Experts of a small language model: vocabulary 8192.
Below are experts of layer 5 (counted from 0) of a mixture-of-experts language model. Rows are named router (the router's row for the expert), up (a neuron's input weights, with its number) and show model dimensions 0-127. Each number is 128 + 24 x the weight over its row's rms, rounded and kept within 0 to 255. Numbers have three digits each.
Before each expert's rows: "comes after" lists some tokens at least twice as common just before its tokens as in all text. This comes from a sample of Wikipedia text that the model never trained on. Tokens count by the router's weight.

# expert 8
comes after: "0", "1", "9", "2", "8", "4"
router:075153128093146166131089115124118122097147121138131141112186101142160124145126102132142118103136129165123121134167148146181149193082145112123128118168093170142079162128141099092105132098107161116137099108162087104142086094132132110107147105112131130088120107108140114136102153090104130122111116100159140108106115120118117123139164138100113104148110134085123130103119125163124140111109
up0:144139080136160124158162129118127131117127145137127123153074123134140084153105149115133155120088115103097088141120123104113161103161116111145106120118093097060143095138105135174132131142107111125145161093147116169137195134128158124167123156159137092125103159123122125145125114174169113156151129124105148145167127141120157120101109142113129132098157103146197106147126134126127129153116
up1:176178123169077156088144122130098146152098111128117091125137163108116116161111109120149152125129104124109158118114131108104152099139104169125130080157143114106131077126160098160111102110125101118099140095111103132128135140127140103123126100097112160122094110135070131117106100131160104130142129126133125110146076144141161159127131115133101185123189141133113115146145128123130102146181
up2:088140133132108124132100128110169166139177106130134100127116183113132119102111127142143131125099163157121142153144106138098136114144123153153098093119152143138141123141160168152126138129149131082122147105135095129123179122136152156141098173141086113098087120155129103147074156128180182120156121154121129138137163164118117127124075101115061144141168151131134131111138122135140130149112
up3:145083154153107122169129115099124129102139065135139097133134103130126160112141138091118114158120122147113114127140143090132117115133106089139110179142094126114129121085160106109145151115125133149102115123109114078113114124110100061120153068132176161128165124130088163130187098132121107109110139087112123084116152079120112137155149138175138134128132158134122121119139134113141131115153
up4:106087122133131139133107079135101133149109093055127173129111119144096117101124172099127087136104175107113176113100151129154028105129068109131151130152111118110130139157102126127151162157126123118126132104087121142125141129127125142115126114117155114123169108148185151121142149141133137116115115128123126116130151150149116135130143143111138119144146158127110110164121124077145154099125
up5:163125137078145136076135157104118136176134149132114087134111134164110118135137132140112092145103119040112122125107116133096091129132108135096196079103106122136121140199131140185136127119099102121111137123104107105142168129116121181141080170123113140188143120115134151139117149137142138103147125107125124148135135128156121119151114131142097131112143133114135136135125164150123117133123
up6:150115107170126111132100184129130095172130141136156091139136128081132103128125109166090150117129100151150106118100149131114170115129144139107081106144196142155120115088117111149098091176127099129084131136116157121158112118123108142167135107103135156129082108140132075138109128134077136154164160137125115123090167116146098142100127134161145124107114146129133139150148151119145115163118
up7:122179134148137130118132082108127142159143087126127064128124131124147124172148162098113154168102161132098091127143123121127105124159135104126123119148128125111124118142165101125108113145128102131122142187115139102088105131093103103120163118128145164102124125120098123150145143130092123130129148092120129109138105119089185115114140143122082092146081115145093181138152121122121108071180
up8:068135137124155119154129071091121128138119092140130070125127148118123116143155100146141125139111146134130142122123147140143089162135133168122153090139117165132116132125139100138150090146101118123118131127119176122126090153051111161099152127136140146139104089110144119144100137112113124087176155102120131138119117137137119139132132159112079143143075170137147160103153157147114138122192
up9:151147129144142114098160093139155114158150119161107141123090143122111157151128165168118122092100108131129104126133124111100097092165091122145142117118132076086135094130122144174126082182166098112162185129118135154118164165095138111114107159130137157140111141123089105127132141165172129123123127150106113139127144156127174122094118101152116137109156103149167127170149147135125124104133
up10:148138164150109121109132176164137137156140145112125105132122138146116142120108111099126130121146114107125112129116095118128179123159134142108140164125181107150148144159157118144102132166127153101055157137164198123153136164091125085146091160112094122131137105125088109108130116130141143092162115136118128150155099093120120128111104108177128161084149137136129160114127099128134133185141
up11:127079114100109128147108140100148118115153165132189100128132127131119125126149126137130100152133180136110146142116109125104122116132076119141057143130179141124130123145165143152145188091136123149104135115138111122072144135126144081189128117099140125122187132142108125145170121151122079126112129147132129126132148110128158168112113129156087178097141133129113131142105112115116111169124
up12:154087148109088100110088145073126163145170143131145058129120142112114152114093114126116120160135113097117111148112120128149145125125113167169083132117172139138120116126143153137164131103108127130113137145123131096182113133136125099163147090120090115110132117166105094167121102123115126116114110133123123123153124065107162120085143124153102134150130144130107175131116106109144090177147
up13:145051137155142070138092069121136130152161139134173118134129157131150131123095070137156129078125178124154136136162123095127106091107116146134149107143135123158152126138147152105142096127120158177133130121157122136119162127136112110151133106177115149130122144146127100133133097118134149141130136138128107141134134148132106153144128156178151144108130137131205119159139116123129122167169
up14:137127126148127121144133101104130185144148116147096080135137111130137100097136106145168135118126155163119112148155133089155165100122129143154065122139153143158137130122154136120125110124109141165121141104152103060109162139151134102074155088116106116097110084136104102128132104119093129101118091107109123141148107083096163135105142118152114113103123126137161091123101117100123141152070
up15:109099100154161109152164117118175154102145089136149163133101108120108100102117176117149118138100186164115147117166103146129091087122107141118143130088126141133173135135134174122125147136127156126157139153153150120121130124135123138154094156137128146140158136164161127166132126129167093163145148138120130115112150151124108119130094147108113134180107077159152157127161149107079111148165
up16:143134157137079131125100137141110141153130117116165122130101132134088109138100147140116096140114136142097136125135125132105129108135089150148096142172112116105135103132151093128110098114153104104141130152084103142136128127119080102118121106123147197126148115157081187186138102130158117141112131146123120101126111152180165145162143152134118155161151070125109153138167153075121117110148
up17:145098104140068149129141091126168117129139070166128137127097132142153151134137153089163132119141157141116136145119121072120120107130118100156086129117118115138130147127114152110089113174121105169139134117148159118111148156148173067145095164101174176132126127132101083101145132146113093137109116134136120125153169147117114152127122102086099074125128123153122134117100137103108145112136
up18:113112183151113146149165117163137142113155115143198109133126124144117150139113146134144116123118148119122174171149143104147067123128139095152171144114071102092137141133119096121149121169103131143110118113115099079179121105110122108096153070113175118150160112141124164120130111142124135157094137097121125133151134134161118116128158118095115156129123150129139103085127116112128135131177
up19:134115140125088120124113084152140165131179099105140125150078138167118114115132176128173109128125164149177121114135139121149101088137116116140116124127140106111125130115135125119115097113118119114183139117123089113066139100165162119131167121144111130112112138167141122172151148151146150101094094150098138122106139138170133133149140145095156124134122112131140163169126138060101124145179
up20:138090129117162144162114101098087149068124136150136135130108136128131138143164170094122138159137146143115136124127144148123146127124047128130139110144144129141112121179133132123190130097088136111162129174099110129107138162129128104092098094136171134110116125130064104179132130138132133123115170117127129137139077128149160142134147152126108151156150119120089158138111148165148151140136
up21:141095119134125139142135144102110160129127134116163116130118172104090158098105144151146142094122147097116140160130078125083139099118070126101117125127156078174155084167121165146100114153142109128137157127144133113135161149131085112152078115112134156149125125165118130135117138136165163159152181121096124130149132164139138124119115107135142136089149065166157118149139157125151117115116
up22:098123134147168093132085107120128123133182146129121118138128135170117115133124116149190105128133151136170146106100146093153167108111108136126137129134103128147131149153093143104083087165112140127145154103154124087161145122119146085107124121097217106134129107107183158109144125113104144135125110133104121118113136156093111149118157126142122113124100146123174112135112110084125136114084
up23:108183149165130179142132123146127093110158085143094089131121136144151165140132148084157187169107138144082110091100162139126136099136146112114102112066141136153118121145147109147104157145133118097128125175128162140125124101127138166130174157119171125118118122095118099140113142109106148119123142130108140107107161105128175109109108118103102095155107117145120116099135142134099142094108
up24:114115121172179139144145151153138098149121111120151121125130112143132141142147123169135148084150104152135117143157133122148084127124160143119115094137125139123148105183108150121140156122102135138118128092124162123110103146155141182111097117106119117176106095125163114103138170109106150166136114108127133142135153096103087116116083155155126106103109175160155094107134146116123143110042
up25:135116176136104136095118069119116111122142057127140074137144151123140142164144150113111172157129091096139079107121152092098131129125152152156137126152119129144126113111193101138139095125105119148107117109112126126128095112093106121096105121158154123113109148104119166146130133111093137123138142091121117117119166082113135149149121145095113123134113182113096188120137156121099113125149
up26:070143137144123153108138173178148149146187153127150119128126147115144126133114134148139125129145123096093110145090141145132165128146132134128121119089134132128144126145154117131139141114092098078051150107167139138140119113134167116180109129095130110149120096141120135151098091105137122153131144104113126104146119144107140129102107097098094192115165180126125118096111102111135124166164
up27:158082169162116127114117074157108159169161130112138129121110125117121104136099110153161092093146172114146162121106142098152075132111129166156152107113120108123126151129145114101108132105093145139127144149176112124158139131152139101088102131085112155127095112163124147182158088132150118131094103119115107108132075149143141125142146134159141173143172137127137130127107136122093151146134
up28:163156118124172095128076139106107112150124163139086132134127133146132114139141103151122130100150128132151106095108127112116155166097123116135123114184121130138111120135089099109069135100136134181127126140114120135174144123135094097073124072118169139123113115115099181127176096128126152124137123163112118124144153112119128152151145174154128112107137137121125088152115147107136155113064
up29:128122130153118097141115097103127154110129064119148084131147181089136115127147128126111157141078143117080131122132119127120132103136154194143133139150142132127176104093173143131133111148146120144138144085159131158135122161116124166112113158136136153109125161124170133123098165133115137100165140178124124124110190131120127177134099130102097157135143163133144167121124155143150117159148
up30:118141100145112109131151140154105161122138080122099116132106125130120154087150184091130133114134149160118103126154150134121137101138151107152084113118133135110129127208127107109093122151104113122146129087117140098036098168145159146133136142147141127114149108133105140166132127134172149138126115092118131097097117112110151107138126123154169123169139105130099111133129131111090132084087
up31:147130116152135125168150182156180130133148153084101076130140113136126186123117129113104127122113146146101108126123103112111147126156139087148125158135146119129131091086140097145135139184152094126106148109159166131157111139108113123136148153122087118135121128156114128135132128149150096163111107135121127163149122120096121131112142124122164100071111168153125097139133099116166101204138
up32:174126140139101117131165093101118138153074101127150055129111168163093179152119099122139143108111160096121157104115119163104051114129122150116164150133138092099118102145179092143149115134104122117106119163122160149123114121126124128106139116124122160132137123147115092146121153134160135106123121106131128140140111137147158144154132123179134171157122114114124152122131150137157084131161
up33:116169116141084137101161127100141164075121115136138128122129127136125120082194122108139107160113123148123165150111116142079094117142112100132112131111128154128123108081125176153158141101116122113112136113113091108127145129077145187130123096151133111137080113133136121131115149144117110072154135157126139155128127110142132078104142148115102140146170112159162100131160157166134145107165
up34:126169140146193125131112118119091164147152136102090163127109118131140100166128150143107098122113123136113096126076146125149149138118123164148153120151117142144112122140131146154186142124082100123130140140091108176099160160156148104090093115114138159115102110134129076129105129145162152147134138134127129120151157135119143165149122184119131106140157153129144157131110170128176139182111
up35:167079157132112136124163128100121134119172103197130138129155165116130147129136111153138149114142121133099113145148113132080117131146153121146167159132098060105120140147150132129106111122136136162166141174146144127137141139106093121088123122130161155148120159160076098145161117156163087135134146116128127106126131137162169144132108118194127130157134099135111134114136158146095116150164
up36:113122076131144144142153188149125114121142153110089158129100128161158168132102125103109140088145159141083128136162075154139121129117108082118120136140133138138140112176100125096149182179134090125128141140135140176124124168121149143147129169116097112149115123151112126126135142115130128185117129157121128146160129131093129067144125122136163080108103139146124077127122121100145124127107
up37:117142113137083155117127178100115145081148126119144158130139137135129121118194102093139133142104109141119144118142080120074127105134106109145108116122142126109144112109120184105136164090163123122137138099088095144126149149074156152118106131128123135127087133145083095127132079142179138140127112122131139150118126122171156109124119127134126123146187098167168096156127173140147109134118
up38:154130128135172115162120128082105128107078098116140131128157128105140112124146143164126125096104139121147106089118122130095133124124148113119153126154106114086112117080093138113148152124129134137162114117094101163130115125093141127094139103154154136121177167123132152102162150175167127134129153150116137111079178117147159149158157169121182138139136122115128086145160198118124145130127
up39:072185136139135140130132112114139142104137079162160139126121131183131109158136130096152152153123178149111099132148149109139149128127099122110110166161129157158099106116146119145122152111138142145103115137140118111141142108085135121111138110128171114120124107097117126147145115108107146157145141094114120103128187123113124143145115153085036140158121151110118108066124138120101138169124
up40:154097094166120117131122131134156062143118116106164103123122128129159135168127128161080164080133122165130090118118142124139133119110153131120109148137202106144103125129109130150093163139080121133105136136112179133146122108116135131156126134097115142130110096153130115122091143111089103165148183131127127144111200116111100095108109128117142104106123142122127131131134131121193133131160
up41:106138137153118165137135079098106121122160090164148114133120141178148128149149138099134195157098134120109082120132124101130138110138103126129154135166116130157115124142214089132150107116124131132129116155132151137116114124099128119109131117137143169122106105106093129172144133123100142112121125073104127101128112089106134099146106162104098108154087142146110170089127140141102101113170
up42:112124130206138119113131062161117146138117119096153113126068127132151097206122130142119164124138126163169079131105148141149143100112135181108117142119132127153121144137105160131139097111121151118123131106105142102106117112124115153114106122114137142164115126152132109161134152139096104144118173117125130137129124188114091106151122169135133128164121109132160163113127110145151142079156
up43:091148111112183130131120145112138122110134185133115157130116124169168121111133118130155150122106103120123103138163108150154125140114119101101128119129107147158134133170114140108143167110081142152142133124141145134147140119125131201095131124119162073163117089082125132108151153120080118111159121087118124128132167110107112075129086152121106070117116122145161093111115145148100160118119
up44:121106162144134114152150109106166144107109087133154133130116151126102144164149182150172183127151128133140131116097117073127164088125123155099142166059095102112169115103134170170108103144114130116140144128156160101153120159092157147123067149134172134146155157139150127114129152116125141151135152115127132112113134106135124141105122104094150121137128092165167128130139112125123113132141
up45:116172173154137140121171105146140125144153091126133102127153154137108117135134174120162120124133120140160150129165138108130040100154139151128180116099116095094136138136160110154137117136107144114144135118125100097134097116095182120150140114152155154124160131131135144122117152113122123123103131099131140116107127137136173088110138123084147168126091171125095136158147104111093115151186
up46:113184112145105125136164142143107107130162135109159163129124139154153180109139125129143178145134090114095158123131105154121150103126133097115056113149183118132148143127131114112135108162166075138121130140161174169130120160111154120131132133124114128131115106089087123175137146135111123107143154102120117129091111095084127112115120111144130110143088101158127102170121109126098094155142
up47:116151116142108113150109121074099089113176139187129097127130159140148173152129136102156166191128118138144118144170152152112168135140107126129141140164103128127105120164126147150162096119098136148121147137149141124187119114132184090099144078113153130132105114119065138122137135129096131140123132119106131133130131122129128082136135171102123139152109175127105119129113110118136088160140
up48:122099111144154094161093165128141101164162178118157121135124119168132132157130130117115183117118088155132077111107113089119153082125149119097143142106185110162101138077104121117105070137113122117163119152148128156151140090114126097129148104133134127124155124127134148152127094133087113126148116090115133113116119135156126101134132150110159109119093090115184112137126132128162129095152
up49:097099137123130133118083081107147181127168169101143133121113131135144167121172115149158139135125142118136121186130095129137116135121129117141147138169124109134136145148127143134129110134107118139138139127154155091159148165173104183089132116091140082143092098113153138098101148127066096121130122135121122130170130149122122051112115147104130085115096126151170111113106125143114133117131
up50:148080114158154110119138162104128138129140141118098157132133150122106144113136139141149139094146151139132131101088141080161129084110112118095153085127119098119116090136086135099074129142135136117139137127149098109109116148085149087121104113103159154136168102140122154109145139131140155142121122141123121137140101135086152142098164139144160116090080113118072121132111106107180158070090
up51:126170138104060152121108095083140110139133107109118118124135169118154126101159134107095115176076142138150159162118136164111110094129139071146114141155121112111122108110146178148166136128131113098103131116091077130148193130087117143100122106145127100105134141161123130093112132125114104106131132128136133142159131149134113102122142121138139094147141097155164101143177149141151111117145
up52:131167117144107110082143176136106129120100115091125119134127157113137123128138137127117148140134109120137122113138092109092147108164102153134120114163146120092156098090137097135156151128130140127110136113139157137138098142060160146103122119168096107150115161167125142081169150142141094153132120132114130130123164147163151140144108179127173157141181161157133083138155167092105116151159
up53:111142145179158151149147139159192107122149153110131070131107143141096194110158157142132187119134137155149144166122116122129082128146126089132138136110135127106118101133124113171129132131103122124116135147148125080140105163109107178109105105127135131183116103128088133141135140118102122102126131133122129161142125094103164094093135135099109122111099152159125109110131087168153148112112
up54:145126124135085140094136101100131182109164120109125101129153133110150113100177083138130098126122140152115136120098118129111117126138143084132089129126129099110120105074129161119195138119154118107106117134095096155123118130050114149143116117141100105131110138179137104096124103131159124075127128144130138143155121150149137100097138134145138124139126158153121084131164145150184124136171
up55:118135112133094141115086119168125130143137163131184147130123138105122162093138101139125138083097123122126094112169064088137120126135161133153090135102158116171126131125147169114095134150140127139122108093105143137179107135169111132169069126144121126136135131151134123067148107105168136114136170126125129123107129144127113084144138151163121106100142126121134112150156154146109112068140
up56:121114141169135098144135109151119136130131097067130164131081114148124132157140159091118135124125128139156146143114125122162094086122109130131114169151132135107145136125112126125118118172144125157127130108147148106161132107149129099123099117137139057136161132136135186100146135127091128130138162130121124150136137096122070114164128122104125192092166143133179085157129100083161160128111
up57:155117127098112079119129124065118171114151116169152127124149156103116155115175120088134117078076134102089106156113121094133114108129094129148087148200145138137115104122175125126133134171156092153139130161146110175145145125160127116180154123107110113120114144125178112119111124131145144095147122154128129156134132149109122116136137137091133158121133114117132123105129132117177114100133
up58:106144131118115123116146066093132110147097102120120134123132171118119097137111124138140127112089143135119158137146113146138074143114131144141146102160130128065158103161132159144140127123134111141145135126120088136110189149109174169135107141165162103143089144118157118126119118122129190122175137120123129110163174160171119138115102170133106144163135134134142130127142198127115148104100
up59:097157120147169159125144163137165068150130126129136154132121143114098157111155127137109193079135105145114135176161117103152098137134140081112162135115101104097118100157109122130126136129103157153135136123117135094155136132114102162085136105146153149155117118137076126115147138131123158132159136102119135159115150082149136114121104148123155129072079128133095096117128134155114172103104
up60:128151103126137088141080161106092089115169192178116123129133147141154141140114088126150143128143147138148156115142133154126168132130095102140116134165108118143109141143105108123080134162122131157141142135137154171164151132145138103092174136101161154122095102112076104152145135123125129136121116129116119123118140153133109129143122149177188137138114121145168089130103116137107143176078
up61:065157143120169100121100112123131139144150158155133125127124165132114093118122114173182104114103169143127126136150142114132103142130073127136127085162091144137123140179109151137118135127133143158152162137152120127174191096124124122100122102116190122121108107127157101161147123141124125138148129123108128112113164180170121142124131176107104123135136130137125104103118147102079162131110
up62:103091132119107164126121121145119164125156137106144160130099178131100136072126137160123128098120129110106165173143099149131116135125099126126144149143126102136142132121158111122144134112120109082123141153134136177146173163112111130119069132122108132135111140174105107128130090132177149130113111116137119132193090173189159109129086126143112138123206109130122130142143120150116118120137
up63:096155138134174109146107096079114144139145125153148074133119097113150101155128104155093161136096134149144112127089147104105175119134120163106132125107132135156101109088142117124133122130081115132109122136075127108126098122108129124114135095144176175134092117094136090175093085126118167117163169095115114098108155117131141110125127156134099136131097127107149147115149181146114124117138
up64:115071129139153134088077086126107144141145114104111076140137148102134148120114116139131142160151123114127136115075155111137114140117156186117121111083118111163107125108092171107133103138106117078133135126108104113109107136096139131088113115133161174126080118132163092141094116106115167111109120152121112118135105117107152141111150137200148109142122167116140162167123128120148127107112
up65:102140167140121106163089096122100173129177134135150161130140121175128122122128137146203113126106155154155115092146145092153105107110117132168119107170152160153112165126131151110117127129181144142167120112147094121172123096138171105133112086095152098083145089109141136139154120124124147154116106097112128119094129144122108129145148142137101152153139119116103120114099116080106119128128
up66:144128142143130097139144072109155101156128113137165069133115175124092164163130145081139160114129127126137108122108113085148105073131104158110137137088124087120139088145174139163122117139118136142120134131120123108142177120136139115131124105163194111158168149143140156114151150101127164146122137103111137132117129101150133141117123150141093160093109120126157107142165164099175133135123
up67:135086126173142113112160066138110141134087071155133115130127134118124138118138176117115143150129130111074117111171111096098121128139126148128133198119111113085168128118177118130157113133111133123119117122116188110144099153088103125139116128128176153131143159141140142158152134125110104133134137111123137112124142112151123124137127153160119139174141123150092170121146174102098085099161
up68:146144156166136114135112116090126129167097147090146127139098149098098140112106132093088153132068133112148123116133114096087152113161104119100104134156132114106148097138136143149170140123140115129134153134124122129152151150146101134122078145174131136135154156135130151120162144183134139146176149172081108123148174107144132121147118165163166134106154091149132127154159161125137140131075
up69:100140098141122095143177150137147145103114112144137170127110116124116144133102147131132136103145160158149212127155122123112117109109109098111160114087120129073172098164114126089102147128139145064150153164138142106110105129093147103116084140108148146121129106139086145127102127122168115184142146124125124116130115141136126075125143123158150155130122072141114135093137126109130153114139
up70:136102073112124133140150133088120136083155139135120093122128120095133125136164148145103132143131110174085120077141117079142167092123106053165128112105147120124114112154108151086162134114113131117154124097131104146056160147130175093107142129154135135104125139147079123138141112149158135135104114136130137129119139090111134152135129131154151118119138109129188132165134140140154151151117
up71:106156095126164112135118184124151095153099151150151120116125162142140177122119127132111141138098156134107130157172119152122167148121114101112057128148167135157130114182127158129170143138158102128082131153149122161142186114123124138150109130130138112136126134123079130143147150128108137145165172150113120131159144107118107095113100166135118089106107102149133103124167113111108122118082
up72:122104130164149106178125133133103169118127133131142148130104093142117145143105203107114151168118145124126137147132116137093088115141076139143142135088110153087139129144129119139148144145116132083121133139086135134093103127103162109143094120158116157131152121133118159150110143132139130176106141108123118100112137104149133057134134158095180162127152083127158162122134130111094116130186
up73:145113138151118111131123159112131152140134132061156133139077136138117155112110126140130112119131104112098128132051159101133117114148110090085106141141155135087124118134117125125117120167152116110129139148119078135111088148128141115155106146165136113124199122125146159115166112175129121128133145178112136150131098093127141186107150109119119128109113076119101130141131128086160141097091
up74:169060145144115120168126148124105149144108125140132057124129147126100114103136118127117142149138156094124158106128106114063128137142145142167131117125138140103128101097150121134154078104131125148124129121140139097119100123107076091107127089159129165108126142163092173132136085149127141140136152162129122141121147095136145158117166100149120157110123161115108111171153116100104120155178
up75:098135148138125138137148091129145157094141123155093146122124140145106120142151143100141124102115163154096133117127101113113107153128096116170119161111149139095111108100166167157158111126154148137125125150121087096153139109045130104110117146177109128120103135120099148138149118137155159126139159112123129163132096139176110164130141112120072179117163132132108088084130136160143169156138
up76:088129148141122144158156168166138162141167149126150111134143137149140127095096148148155139159147118118099096137097134147121131116142115118151138097117150131146133121150142110139173145122121117076081148101185151146134107119134168139167114143080131100143123096155106123147100102127158135168139136107112124113166127136118132120087095092112097186130141185152134111112118098121141096173159
up77:080189123140156133146073093092106126104152114124131133124122130137130086126116133168174135163112133152126088115131151115152152148131132172122091102146101169128120132155106108110138103106106136139142139093116121109131122107157133157074104104139169111102068084103162131125125136089092162127135127101106131104115157124116148142125129140114116138167140169107137158093125142102098145101097
up78:198104151107076122081109078097144132158142105161121080121146146082112141143152083148130131123105152123142135126125118102137124146124148161174134148118135093139109130105137175132138104123137127174144131121124126096155165139156084130106139140149098132097090148145121124095130119141102157084107141188131126151153129102110134126122145120189093097117118145118142110160140131128141127147100
up79:141160150150116167106126158166131139156143148163158136130097124177105180135107153138133143116145163090140127150131085109106127116161120110143093138101171131136142120145169139149163130140120056134076134107109118136175127136139171081132102093091161127116144109147108133101146097153097114132113112119117120123142119147116103153103141093102069122136129152117090119097123125128156101124125
up80:121183145144146104132145133175119125164153161158189141132125125101139121149107127140109127087089136143141153143135157136113127142088124128108092118167147099137113105092125141142116075173138080106109121149145111108126180121129141105152118153101134137160125113101102110149113102128153104142137134122130131132109086200164164147138144123131086152099177112128175112112109137133128111148112
up81:125133139143120122133133108120138189121138105137097134130109164108122125101107135130131129141074188146117158155149114144134102085155123160163130108121106166100157103144152161191145130124137160112145134122131119114134163118113130159143110139144117111147113154158169117127100149126156174134134166135116129114156196161138152140135108119123094148130178149136162127131189181122135169141132
up82:114179111156111130127167115103133125144091097162123121125124107168169112148110150090108108156117127080142105133131146150173108128114129125129110126151140108117156121154121124107156177077143113140117136103124157124083170152137120161120123151116102129113112129123120130109131128130114153185137090136122120148129155170101089107097081149152092121143113144157186096091132154102141074130115
up83:139133122104120141124156097109123186126139085139171162127119121165091113084190141124140124138099130104114154132144127089117091121121112119141111110145150125133117113116161144151143108079140129138156128090154071086085191112144161112101121100155137110108136113134118126117123102144157122093128109124130126135129140113150124142112142133121065142130178115114185113179136137143099145158140
up84:093111092160135096149098128091127144075149123125149164122116138127146097158100112096138161154133061118070112125187108102167159147152117146137116119176164120124131134149109142115148117141119139112145150141132163131136094169116144163106111126143163089133129117100135124107133181147096104124157130126122121155137140144137139148124106170092150113135089117130117140090090105122163113160130
up85:131120095135124157125156188157128105114162161099122119124125130145124178133120106098132116131148134126093160129144091128129124124136115112137122124138139114116166112158121109145116155167123090116108134108142184138175148204136164171138122201096108123156109115148148113097138153112124117170117105152125124157129147115066133123121124107142140134125117158141155103121107104100144085169102
up86:121132167120133098072170145109159142131140098150120130129155141099138105136150136140131113082150136149124109135132094080076178100127148139133116157121187107154140141098154152107073150147132115159120145146131193071154132147116124087129125152089165150133109143118099121136157128125138128125150130143124128099094181115124155098127097114141146120147154106144140139128133145126102142181126
up87:102130160116132088134082115154145104116152144116178146129113163121115116113099124112106111126090187163147140126112123115117120140123124125139108123119118135150114141138098170128093109175161106138126126091117097114161154103157141152092104143135143083118112134121191137126093167105140161120137141173122120138101196160126127162145143134110119126117129156127163113168134134087136152160077
up88:094134144114161150151099115083113138098164103138133146129117138106109100138091131108138163140120149089070110140114131089164113148128126133146157125147099140081121117143177100122142109139124147128149123119127186109175156126153145117063105101102186110116117118118122118154102115129112117151137138061115129100120131133173129163120134150089109140151154156118133141083100132136139127133097
up89:115110145134114127149125148161132067097165106134111108131134136122132131109102124119155099127115140154090104082153157163152123094129139116147139142154134121147155147133118115150102131155108114135173143136125184173147148158151137163114134158122136167143112129155115106147131148124153090113108108154114133130084160135100177116153107146138200115151136157130112144154108145088112123207129
up90:103130134143178151119094106156124096123152173138121182133125135140145179133099113164144140091116129119136152127174119144124101124120118123138169166171154130155124166170122120135114155152091129138136140154131153158203152145171157152084121142103156104132111126093118113139124137134101142122130150139115110120119141126126084118163089160142166142127137123123132110092105112152083151161095
up91:151165121153163093135159132137122110174131135097154131132117130119105145112096150085110183126111123130098136136135106144128115070123119112104095132103182124121168092136151132155147103148128128135099133187143130114128126104167106148155097081108120117172134139116132121143159149112098116162137188125103127133116137076124148112120108128140109171096158092169158125143157127113131105103152
up92:110136176137169138124128111127115141110164138175104126134154168154145131133126087124165158095094129126105116117124124056093138109119136123140175142163118113157127125145184102120120123111151168151138127162134171107175132125112120122105134108105173148105104099095109121147156101132118147122109098097105129097117102103112148109155116165138154112155131091136125119063110132139090113134104
up93:122051143101101108171089087097129049158125142131126060140136152078114132132135070138117122123124155083111175137077146149098140148117142108139129123136108144120119116133117125151144085146096101156142114158101163165146122145152120149121133105109138133125119119150143116094102116130133147104142124157133129138129137117125120118146138117140126158149088129131199130130132133134131113158143
up94:171122113148092128140122154138091175107145138143148153127140106129123135097157107163082140100149140150123149149173089136075174128143135105148132113148120128108135117120132114097157103125105124148142129126124133145068129149134134105072117101116123150102100129175076145140116134182154142131148129153134135125104112117120135099138148102176179141134149088122126106174135137136104143189147
up95:130139132138143112167122176138120137096127105152149128128123128126112126143143136099111165159116158137092105099141132095080129142131159084150097098104169161120109121091130106133129083140147156125129124100167101111071141128098161097092174112172128133120140120133098142146127121154150141179123159105114126137091119079175149139120138115131115138107137151124154079177141133078119140152117
up96:112147129159164124149071116115111124138141145168118143126126148123153130171084101132147179122126146125154109127153128134128181131113150178126189102109108129157112138119109130118094097154113168134151132140150161118191085103100126135092102090126171141134119115104139126142113128091129169119128146130108120093114115152134133110152142150148178137147098105114118130083119124140097132075145
up97:129095103186113090126105102134108149147129112069126165138118137164130127149086123124186125121130175142165169087107133138146123062114079132133116079148177140157166125120125181119109129149167157147148136104157105123093138141107145100133101123136124110121137109116154159137161148111156146136131118150119121141121112134100111172126128133161108146121131128138140114137130097081113150149133
up98:105146124143167112124131167147136151109164130097150167134124113139167131150162114125145137121123140143119149119129091081137167082125131116116132113100132143130192130132126189098129153113132132093126138118125150138142148124111195148121062168080119107125114137118142099123136136140141129157176131125126133141117119108111099114115106086129109127149139112183166101121112129135114117198085
up99:122136169115147145132106103083116124120128099142139097124129135115114120129114149103098145148119125109123124142116141102103144157123108176123146137154098142121104084083173105123177128122076121146104124134077120095142120111124117110055126083121159175120116114139098126139134100129077155137143142119114119123146167075119156152134160130140070142175116177118118157129129132119117105165136
up100:101099125164186142111148109142124130138171130107107084140113134114114137128143113142075137117168162129135166150089121119116142151144139112102148130087105060092146131147097140123128120150098105086079131164114126133096119163084121113123093134123129174181096131152121145100096108132135152153132151120117131125152125131119128135084144137148155094070120151156146116121153117117146150106144
up101:135135161120111099147163124113154193120149114148141059129132143103138112151136139183123114113116158110104081145118110110133122120161140170139155163096099134115145130124152138111118125155145124115134128164150204095152127134112094135113130135123174151132146167132142137119121127134145127148133146111120135109117163133181152130168112141102135157106136106146137163071129172108159128093091
up102:127185129136116139121137156139132150119128120149132092139131128127164128111128133147123160148148110125146177139151125137105203153113169108139072128080132125115145102111127111138106087141170105144123134104172134133149120112104126133082166153111135126104096133134153112162133089144123130165158090097123149116143145112126110115108120087105118119169113156137181060135149120101119120162089
up103:133095120106100098136138109121157150093149135134137114125111159110133125135118149111161115145143186126105091093096122108144076149129145084162107125111194129151131147118152130116123078097193145109162126080180130120094136128088083105126172106174112144127147121135119132147142139138151129157090148100120128162112107120152142167120137127136126149113097150122129125118135143099118137157164
up104:135072150141149118160149109144160119167139117106101113132105124134121174174075136107137149094155154146116088132121129133146086124137120139114159147125122112134111133131149112152118068167093131123140142181151133109161115115111069119150171161145124121144180145141116128150125141106108107110098148119129127114156124143115163167133127126138153092114071119106085150110120114118132143126185
up105:145143052145097143107125175146110104132139152144141134131111129143138171130144113126086122122143101128149151150130127145116174122143115076111090109137131088133121105119087139116183108201130045135114140108116100157134103126119161105146120093120127133158146111130093122085140128139121118126143132142121109144169121117108106130124140124120153116102106143138117073129124102140185108133113
up106:098135087142162136133098178132118121097171167115110118133128134147138130141114114132128156158142147148110103132162109101149180099113080095154086124138117138135135116175129127122126118166128122144153140093135142106151157119138148158078141117134127074138119095126122156127155119126105112187112114129113124102148137106089106099148116149114136085134110129129151081117102116092134127146044
up107:177150089154078119167130136118129124162148143149139093131137120113131143175105140111093137117140134118112150145177118119127145085143135123144080115150134091116127107088116143122135089164152084139112140164160116184086109133143142070168119136131084159107114161174111129158103124151144121151132146185126131122142119123115110134128138113117128129106150116130116141161130124097172085149136